Below are experts of layer 8 (counted from 0) of a mixture-of-experts language model. Rows are named gate (a neuron's input weights, with its number), up (a neuron's input weights, with its number) and show model dimensions 0-63. Each number is 50 + 12 x the weight over its row's rms, rounded and kept within 0 to 99.
Before each expert's rows: a language model's description of what the expert responds to; "gets" lists some tokens that make up at least twice as much of what it gets as of all text. This comes from a sample of Wikipedia text that the model never trained on. Tokens count by the router's weight.

# expert 58
What it handles: Scientific word pieces. Inner pieces of place names and technical words like oc in Pocatello and Pocillopora, men in menopause, and Z, social, human.
gets: "oc", " Z", "r", "ic", " Pr", " social"
gate0:49 68 40 56 37 53 44 48 35 44 48 28 56 54 27 40 69 79 54 40 51 52 45 43 31 60 56 54 44 54 42 46 26 25 32 51 52 39 42 64 58 47 52 67 55 54 45 39 39 51 08 44 46 61 49 39 44 55 40 44 38 45 67 61
up0:60 76 54 64 33 41 49 59 49 52 53 41 45 52 36 50 52 64 54 33 50 52 42 33 54 41 57 50 52 52 38 57 64 53 41 32 43 43 24 60 58 63 36 73 50 52 44 46 68 31 37 45 53 60 51 46 61 58 67 51 51 43 43 49

# expert 42
What it handles: Initial capital letters. Single capital letters or consonants starting a split name or word, such as B in Baja, L in Lori, f after hyphen.
gets: " D", " B", " C", " F", " L", " G"
gate0:75 58 55 49 52 30 60 45 34 50 37 65 58 40 40 64 54 49 50 69 55 51 56 54 54 59 49 77 36 49 42 47 57 53 54 51 43 34 61 50 60 55 45 41 36 70 60 61 36 79 52 42 68 22 34 28 63 28 52 77 58 50 40 65
up0:44 59 55 34 43 49 51 58 49 44 46 46 54 47 50 51 41 58 88 66 56 61 36 35 39 53 69 50 41 51 51 48 37 50 45 54 64 23 59 45 56 42 66 59 47 55 41 49 75 41 56 49 61 65 58 56 57 67 39 73 50 58 39 54

# expert 59
What it handles: Sports terms and vowel pieces. Sports words such as game, Championship, club, round in results tables, plus mid-word vowel pieces like ee, ie, ia and math closing braces.
gets: "}", "ie", "ia", "au", "ae", " Cup"
gate0:51 42 64 30 25 32 47 41 37 43 48 38 38 56 45 66 50 52 34 53 60 63 42 51 26 65 51 44 53 19 62 41 57 60 23 39 39 78 43 33 78 56 38 55 50 65 57 55 37 59 64 62 44 65 60 68 63 54 43 53 40 62 50 64
up0:52 41 63 48 32 64 47 58 47 46 46 37 43 38 59 63 54 47 32 50 59 41 37 52 29 51 43 54 55 31 47 43 61 54 42 56 30 52 37 31 71 60 50 46 57 54 64 37 48 54 36 59 51 61 55 65 59 71 55 50 48 43 51 56

# expert 49
What it handles: Start of taxon names. Capitalized opening pieces of scientific or personal names, especially in taxonomy lists, such as Ad in Adelieae, My in Myrmicinae, G in Garcinia.
gets: " The", " g", " Ad", " G", "and", "ous"
gate0:42 45 42 51 40 26 35 38 16 66 39 57 47 38 31 54 35 47 55 42 50 57 49 29 43 66 58 54 50 35 55 35 55 59 43 37 52 54 19 47 72 43 55 73 50 29 58 67 56 52 37 50 52 50 57 47 38 44 52 54 41 44 55 55
up0:37 50 69 66 56 79 34 56 73 43 43 43 63 29 34 26 46 66 29 54 49 48 53 61 47 40 59 45 50 38 40 71 54 56 57 56 44 47 63 69 42 38 32 46 41 49 47 59 69 71 37 42 37 27 49 58 50 79 70 62 65 54 49 49

# expert 53
What it handles: The, and, quotes. The articles the and The, the conjunctions and, or and &, and opening quotation marks, in ordinary prose and titles.
gets: " the", " and", " \"", " The", "The", " &"
gate0:20 62 61 63 55 37 65 56 33 40 54 53 62 39 65 43 49 59 38 57 55 62 51 63 45 44 55 50 62 59 59 80 56 45 44 36 58 42 54 58 50 28 52 50 33 48 39 53 57 44 50 47 64 49 74 49 49 69 82 35 44 68 56 63
up0:51 38 48 90 52 45 54 36 41 53 30 52 44 53 63 58 31 35 55 80 66 72 62 48 52 45 58 63 47 26 32 60 59 48 24 38 58 41 30 60 35 57 56 60 46 55 72 32 29 50 43 40 54 39 34 55 46 39 40 43 55 38 42 46

# expert 60
What it handles: Linking prepositions. Prepositions linking noun phrases, mostly of and for, as in Bishop of Los Angeles, Minister for, between 1900.
gets: " of", " for", " in", " with", " on", " de"
gate0:41 50 23 46 38 57 49 54 39 27 35 44 70 59 30 61 47 66 45 54 31 41 35 50 36 57 30 57 41 66 46 40 60 42 42 50 36 58 60 45 38 08 55 53 40 45 46 47 56 74 85 55 64 58 58 46 53 48 32 40 35 45 33 48
up0:59 57 79 63 62 29 62 52 57 61 60 42 31 48 62 44 62 42 50 39 41 43 45 58 70 51 49 34 72 48 54 53 31 58 65 46 68 47 37 52 59 59 39 62 53 60 60 67 60 59 29 44 47 35 55 68 56 68 71 51 38 43 42 57

# expert 34
What it handles: Initial capital letters. Single capital letters T, K, P, Y starting names, mostly South Asian or foreign, as in Kala, Krodh, Pippa, in tables and lists.
gets: " T", " K", " P", "K", "ec", " Y"
gate0:50 43 45 38 59 57 57 55 60 53 69 45 46 41 55 46 16 56 50 58 39 46 68 58 59 46 44 42 61 58 49 64 41 50 40 51 58 46 49 45 42 57 30 58 37 47 37 48 52 51 50 45 54 54 60 44 42 38 37 46 63 35 62 53
up0:42 53 47 53 57 47 39 58 23 65 46 53 44 40 57 55 53 48 67 50 56 41 58 56 50 44 52 44 41 49 47 38 53 62 38 68 36 34 64 32 64 61 56 65 43 36 25 22 40 58 63 63 50 55 64 54 75 47 22 52 51 30 65 65

# expert 6
What it handles: Mid-name fragments. Inner pieces of foreign or rare proper names, such as rib in Hrib, che in Seychelles, ksand in Oleksandr, plus some commas after dates.
gets: ",", " Al", "ur", "O", "if", "yn"
gate0:48 52 38 53 56 50 54 48 49 49 51 59 41 36 54 50 62 81 70 58 52 49 52 42 48 66 43 58 60 56 39 56 52 62 44 65 47 32 53 38 63 62 26 63 66 42 34 45 51 63 47 44 61 55 63 25 54 48 50 51 50 60 62 51
up0:42 45 64 62 56 67 55 51 40 64 60 72 19 48 44 68 40 48 47 36 44 48 46 32 67 48 57 33 57 54 61 53 74 55 38 51 48 37 46 35 62 56 67 47 51 57 50 46 46 51 37 51 32 39 46 49 52 55 49 57 44 39 71 46

# expert 16
What it handles: Career years and awards. Year prefixes 202/201/200 in lists and bios, "was" after a player's name, and Award, Cup, signed, Rank in sports and music career text.
gets: "202", " was", "201", " Award", " Awards", "200"
gate0:49 28 56 67 54 52 46 17 63 24 61 57 56 60 42 68 51 72 53 51 39 58 57 38 58 37 23 47 68 55 63 47 60 67 61 56 64 57 52 42 56 52 40 42 48 56 59 45 39 42 44 44 55 43 38 55 36 52 48 70 54 52 41 60
up0:55 76 46 43 62 37 31 77 53 64 59 33 28 30 62 66 53 52 51 42 37 58 57 69 41 76 55 63 45 44 34 51 57 48 62 21 45 33 63 51 54 56 58 40 52 41 42 45 48 53 41 64 37 67 46 50 60 31 66 44 52 51 69 49

# expert 52
What it handles: Inner word fragments. Pieces inside Latin, scientific or foreign words, such as od in duodenum and Sphaerodactylus, plus prefixes pre, post, All in Allies.
gets: "od", "op", " Am", " All", "ass", " pre"
gate0:33 74 54 48 43 46 47 42 32 64 64 46 46 67 40 52 62 53 38 43 31 78 55 36 64 55 50 48 56 60 60 39 40 42 44 43 31 35 47 52 60 58 56 36 44 26 59 51 47 58 47 50 48 48 43 40 55 44 40 30 45 56 44 60
up0:53 66 73 60 70 49 62 62 40 32 66 56 38 40 43 55 70 45 65 33 45 65 73 49 58 20 51 35 42 49 53 62 36 55 49 45 45 46 38 48 51 27 62 29 47 44 36 78 52 20 52 53 57 53 55 70 57 60 45 40 60 53 33 58

# expert 12
What it handles: Suffixes and institution words. Word-ending suffixes and pieces like on, ant, ion, ism, ist, plus institutional nouns such as War, Union, States, Association.
gets: "on", "ant", " War", "ion", "ly", "ing"
gate0:65 59 16 35 39 57 59 42 45 54 62 38 37 50 27 61 46 44 55 53 64 56 42 63 56 67 48 60 56 54 34 54 65 36 56 33 45 57 49 65 37 59 41 52 56 40 65 57 58 52 45 49 54 65 65 42 56 29 35 42 37 25 55 31
up0:52 58 70 46 41 51 56 52 65 35 45 36 61 48 54 40 28 46 40 41 67 56 50 50 37 50 72 48 47 64 64 38 45 47 70 56 57 45 38 61 53 25 59 78 37 50 46 56 50 28 46 42 48 70 63 33 57 46 42 39 58 41 68 64

# expert 39
What it handles: Copulas and list separators. Forms of be (was, is, were, been) after he or it, semicolons in lists and score runs, and table pipes.
gets: ";", " was", " is", " were", " are", " |"
gate0:59 44 58 71 47 47 50 62 71 44 28 27 29 35 45 77 45 63 56 77 37 45 46 32 48 50 53 48 52 47 43 52 61 57 69 51 60 40 63 56 47 42 35 49 46 45 61 67 55 55 46 62 57 42 31 22 52 54 34 36 48 56 61 59
up0:77 39 52 67 53 63 51 39 74 46 48 50 45 40 58 55 28 56 62 71 45 50 54 22 45 49 45 40 30 52 40 56 49 66 58 65 40 55 70 53 46 38 47 38 49 56 66 61 61 50 44 62 69 38 41 48 49 40 36 35 37 62 56 59

# expert 37
What it handles: Vowel pieces in foreign names. Single vowel or short vowel pieces inside foreign names and words, such as o in Phoebus, umi in Kaneumi, plus closing parentheses and by.
gets: ")", " by", "i", "\"", "a", "o"
gate0:47 47 62 39 53 46 59 47 66 53 43 50 62 60 57 57 66 69 41 51 53 56 52 52 55 56 41 38 68 41 77 60 55 57 36 19 28 58 34 64 31 44 60 64 35 56 74 46 54 67 42 62 35 30 47 14 52 42 64 64 51 57 37 40
up0:66 67 45 55 35 60 47 53 42 54 36 49 66 48 58 49 39 38 62 63 14 48 61 48 46 28 50 67 45 53 40 35 48 47 50 72 45 51 56 58 70 34 28 45 54 48 27 54 60 33 49 45 60 66 61 53 65 62 39 34 51 59 40 61

# expert 4
What it handles: As-comparisons and rankings. Mostly the word "as", above all in "as well as" and "chosen as", plus "well", "Best", "quarter", "became", often in sports or award text.
gets: " as", " well", " a", " he", " As", "ey"
gate0:51 67 55 53 42 55 35 38 43 53 56 48 64 54 45 48 61 46 60 60 62 52 46 40 56 56 58 57 64 60 60 42 45 39 58 27 46 33 49 43 36 58 53 44 64 33 55 21 61 72 65 64 55 44 51 48 83 47 44 63 54 54 57 44
up0:56 51 48 34 56 29 49 50 41 71 40 61 43 48 31 63 44 58 26 52 53 31 46 49 46 41 67 47 33 47 54 59 53 51 56 67 53 47 48 60 54 39 64 33 53 60 53 56 38 41 55 35 64 39 59 77 37 43 40 58 41 52 55 51

# expert 40
What it handles: Name starts in tables. First pieces of personal names and surnames in sports or music tables, such as De in Deguchi, Sal in Salva, Le, Man, and U before .S.
gets: " U", "le", " st", " De", " Le", " La"
gate0:53 53 39 68 53 57 51 50 32 27 70 41 43 46 29 37 57 42 39 56 55 58 48 57 34 61 54 42 57 53 49 50 55 44 41 37 38 74 43 46 54 41 60 51 58 45 46 47 38 36 55 72 53 47 49 22 61 59 74 29 60 47 44 64
up0:62 44 22 46 43 44 54 63 51 54 59 41 33 54 56 44 43 54 46 79 70 61 83 50 60 67 52 37 50 37 67 37 70 40 55 44 27 57 32 31 47 51 49 29 51 34 39 51 49 44 59 54 51 51 23 13 31 50 63 47 54 48 33 63

# expert 47
What it handles: Verb is/are and byte pieces. The verbs is and are, plus raw byte pieces of Thai, Greek, Vietnamese and other non-Latin characters inside foreign words.
gets: " is", " are", "T", "our", " only", " tick"
gate0:56 75 40 35 36 60 63 66 70 62 64 69 60 61 32 23 66 57 73 54 42 40 49 54 22 58 50 42 54 50 48 50 54 20 44 43 55 38 46 37 44 62 50 50 55 52 42 55 37 45 58 45 47 49 53 48 59 55 47 62 41 67 28 55
up0:59 52 43 48 24 25 35 32 55 64 62 41 45 48 66 29 42 38 61 25 43 26 39 50 46 25 69 50 64 48 37 45 54 40 40 60 58 44 52 57 66 56 72 53 44 27 63 37 40 67 55 55 19 35 65 51 72 56 59 32 61 42 54 50

# expert 0
What it handles: Person role nouns. Nouns and word-initial pieces naming a person's role or relation before a name, such as author, bishop, friend, President, player.
gets: " S", "er", " f", "ub", " President", " Re"
gate0:44 37 48 33 48 44 59 26 27 67 28 31 46 59 44 56 55 45 98 53 49 67 47 38 26 43 83 49 46 58 57 56 52 26 53 57 49 51 49 52 60 30 46 48 40 73 47 53 23 62 44 32 38 33 62 43 56 53 18 43 41 52 47 56
up0:45 46 34 45 30 46 68 32 59 59 52 23 58 48 55 45 48 59 59 45 54 54 35 30 34 56 48 44 44 45 50 74 58 08 54 55 33 41 20 36 56 21 75 57 45 54 69 59 37 50 30 59 49 42 33 37 42 54 46 61 54 69 50 46

# expert 8
What it handles: Determiners before noun phrases. Determiners and possessives such as the, its, their, this, that, same, starting noun phrases, often about albums, singles, titles and events.
gets: " the", " its", "'s", " their", " this", " that"
gate0:60 54 38 53 33 65 40 49 46 47 59 21 62 57 45 54 54 47 47 60 44 47 68 33 69 55 50 52 34 60 60 59 57 46 32 69 49 60 55 41 38 48 45 32 65 34 29 47 27 42 62 50 45 51 37 52 50 53 52 44 41 50 46 31
up0:20 67 56 29 67 63 54 49 78 44 50 48 55 48 51 66 41 28 55 64 56 43 37 36 42 59 54 58 37 41 55 36 51 67 56 41 44 46 56 53 53 51 55 47 45 43 62 57 47 70 27 59 52 52 70 61 57 40 32 41 41 54 52 27

# expert 14
What it handles: Place and institution names. Place and organization name parts such as United States, West, State, League, U.S., and infobox field starts like Host country, Date of birth.
gets: " United", " States", "-", " West", "\n\n", " League"
gate0:59 46 26 37 47 54 51 29 47 61 56 56 47 55 80 42 39 50 35 33 35 31 56 51 67 47 60 51 61 49 60 53 53 51 38 59 39 63 49 32 66 53 37 50 42 76 35 40 54 45 56 42 53 48 41 43 49 37 48 63 49 37 34 65
up0:70 61 65 57 68 65 43 41 40 44 64 44 47 45 55 74 57 56 33 51 40 33 62 47 51 69 61 77 68 51 45 49 59 54 29 66 52 57 53 63 39 32 62 57 59 54 48 46 72 72 40 47 50 35 13 76 63 31 58 46 56 62 40 51

# expert 7
What it handles: Prepositions and table separators. Place and time prepositions in, at, from, often sentence-initial In, plus leading | pipes opening rows in election and results tables.
gets: " in", "|", " at", " In", " from", "In"
gate33:44 42 45 35 61 68 60 38 79 49 37 47 43 58 54 50 33 28 55 33 66 43 37 51 67 61 54 36 45 45 55 47 43 43 44 61 61 60 44 59 47 28 30 64 57 38 53 57 75 52 46 39 60 39 65 48 66 69 65 45 28 56 45 39
up33:36 52 45 62 32 65 41 44 61 55 37 46 50 59 58 65 43 60 60 38 60 67 44 56 59 41 62 52 59 46 65 29 55 33 49 38 61 45 29 49 38 37 47 65 54 55 67 53 59 71 42 41 43 36 50 49 68 50 77 46 21 45 47 38

# expert 27
What it handles: Paragraph ends, to, modals. Sentence-final period before a blank line or heading, table-row endings, the word to, and modals can, may, could, would.
gets: ".\n\n", " to", " |\n\n", " can", "\n\n", " may"
gate0:61 56 43 38 49 58 46 49 62 61 45 71 45 36 49 61 43 42 34 24 55 38 29 39 44 55 42 60 49 66 32 51 40 56 48 20 72 43 32 29 44 28 51 57 41 60 51 54 54 41 53 50 57 42 47 49 64 55 62 54 58 42 46 63
up0:58 73 47 44 61 46 60 54 70 44 53 62 44 62 62 35 47 41 54 50 33 75 44 52 55 34 58 42 39 39 15 45 44 48 49 49 60 56 34 59 73 79 53 61 58 52 27 31 57 54 47 51 38 59 40 34 70 39 48 47 48 52 61 69

# expert 31
What it handles: Participles and following prepositions. Past participles and prepositions after was or is, such as known, named, called, used, on, about, plus byte pieces of Chinese characters.
gets: " on", "ed", " known", " of", " served", " named"
gate0:38 37 27 44 51 32 44 58 41 51 56 51 57 59 51 43 42 52 50 43 45 56 46 33 75 33 44 34 48 46 47 53 65 51 51 41 66 62 57 65 64 49 57 55 62 56 37 15 60 72 46 50 43 71 56 39 71 47 57 40 48 25 37 34
up0:47 58 39 51 49 45 62 52 47 18 38 48 36 64 41 51 57 56 39 48 50 56 52 37 49 46 56 33 44 38 63 55 48 51 56 32 48 69 66 49 49 44 50 52 50 56 43 32 34 99 47 55 59 61 54 31 70 32 52 48 32 40 44 41

# expert 62
What it handles: Line breaks in tables. Line breaks ending table rows or list lines, often after a pipe, closing parenthesis or year, plus stray non-Latin byte pieces.
gets: "\n", " |\n", ")\n", " (", ".\n", ";\n"
gate0:52 49 47 26 56 45 19 45 43 48 54 48 33 41 60 33 57 59 55 28 51 20 75 70 42 50 45 67 55 66 67 60 31 67 59 54 31 46 60 46 42 29 71 69 52 44 45 41 31 65 68 62 70 51 55 48 59 48 44 49 39 39 43 50
up0:47 55 51 59 43 53 65 52 47 48 41 50 61 63 35 73 42 49 57 62 48 76 30 24 61 53 42 52 54 29 37 39 82 37 38 41 66 61 45 54 58 82 39 28 47 64 51 60 63 53 32 50 22 62 51 56 40 43 49 44 56 58 52 57

# expert 48
What it handles: Clause subjects and auxiliaries. Subject pronouns and name endings opening a clause, plus auxiliaries and relatives, such as he, she, I, who, had, has.
gets: " he", " that", " who", " He", " has", " had"
gate0:50 52 56 36 61 55 43 79 61 62 38 46 55 46 40 50 73 52 47 75 49 67 43 49 66 59 55 64 48 54 38 43 48 33 57 47 47 45 58 37 62 51 58 47 70 49 30 68 75 27 69 47 46 33 61 54 48 49 41 52 44 69 47 38
up0:69 32 51 14 60 32 59 24 63 61 67 42 42 44 78 41 50 53 29 52 34 48 37 62 62 44 51 48 36 41 62 57 67 48 76 42 37 32 51 51 45 57 48 48 46 36 60 33 45 55 73 40 52 32 55 22 65 52 65 47 41 61 47 45

# expert 36
What it handles: Possessives and number digits. Possessive pronouns like his, her, their, ordinals like first, second, and middle digits of numbers in stats and tables.
gets: " his", " her", "'s", " first", "200", "000"
gate0:49 38 42 49 37 50 52 48 49 41 36 63 50 52 62 46 55 41 67 32 56 68 53 54 75 22 25 48 73 59 47 66 38 42 71 64 50 32 58 44 47 46 55 41 32 51 74 60 51 69 60 40 39 48 55 60 48 43 61 36 45 31 50 25
up0:56 51 41 16 52 54 33 37 72 48 58 50 44 46 50 57 40 55 29 59 43 43 42 35 37 60 56 48 34 48 50 35 59 52 19 57 45 46 24 46 46 52 39 55 52 38 34 23 58 32 51 46 36 63 29 51 59 47 45 48 48 72 53 47

# expert 20
What it handles: Articles and nationality adjectives. The articles a and an, and nationality or region adjectives such as North, South, English, American, in biographical openings and list entries.
gets: " an", " a", " North", " South", " American", "ish"
gate0:39 37 67 56 42 26 38 60 48 41 66 52 46 48 65 72 53 59 57 27 31 56 30 51 31 46 29 40 65 16 44 58 57 55 52 51 48 56 35 49 45 51 48 46 59 44 63 43 63 32 63 26 34 49 67 56 76 47 54 43 42 61 39 61
up0:55 40 41 42 49 54 45 42 59 52 41 28 40 44 53 35 49 47 64 47 29 35 55 55 22 58 54 73 32 51 47 53 53 40 66 40 44 37 59 56 66 53 76 51 02 48 41 48 50 64 34 60 47 42 37 33 40 60 62 32 56 52 65 42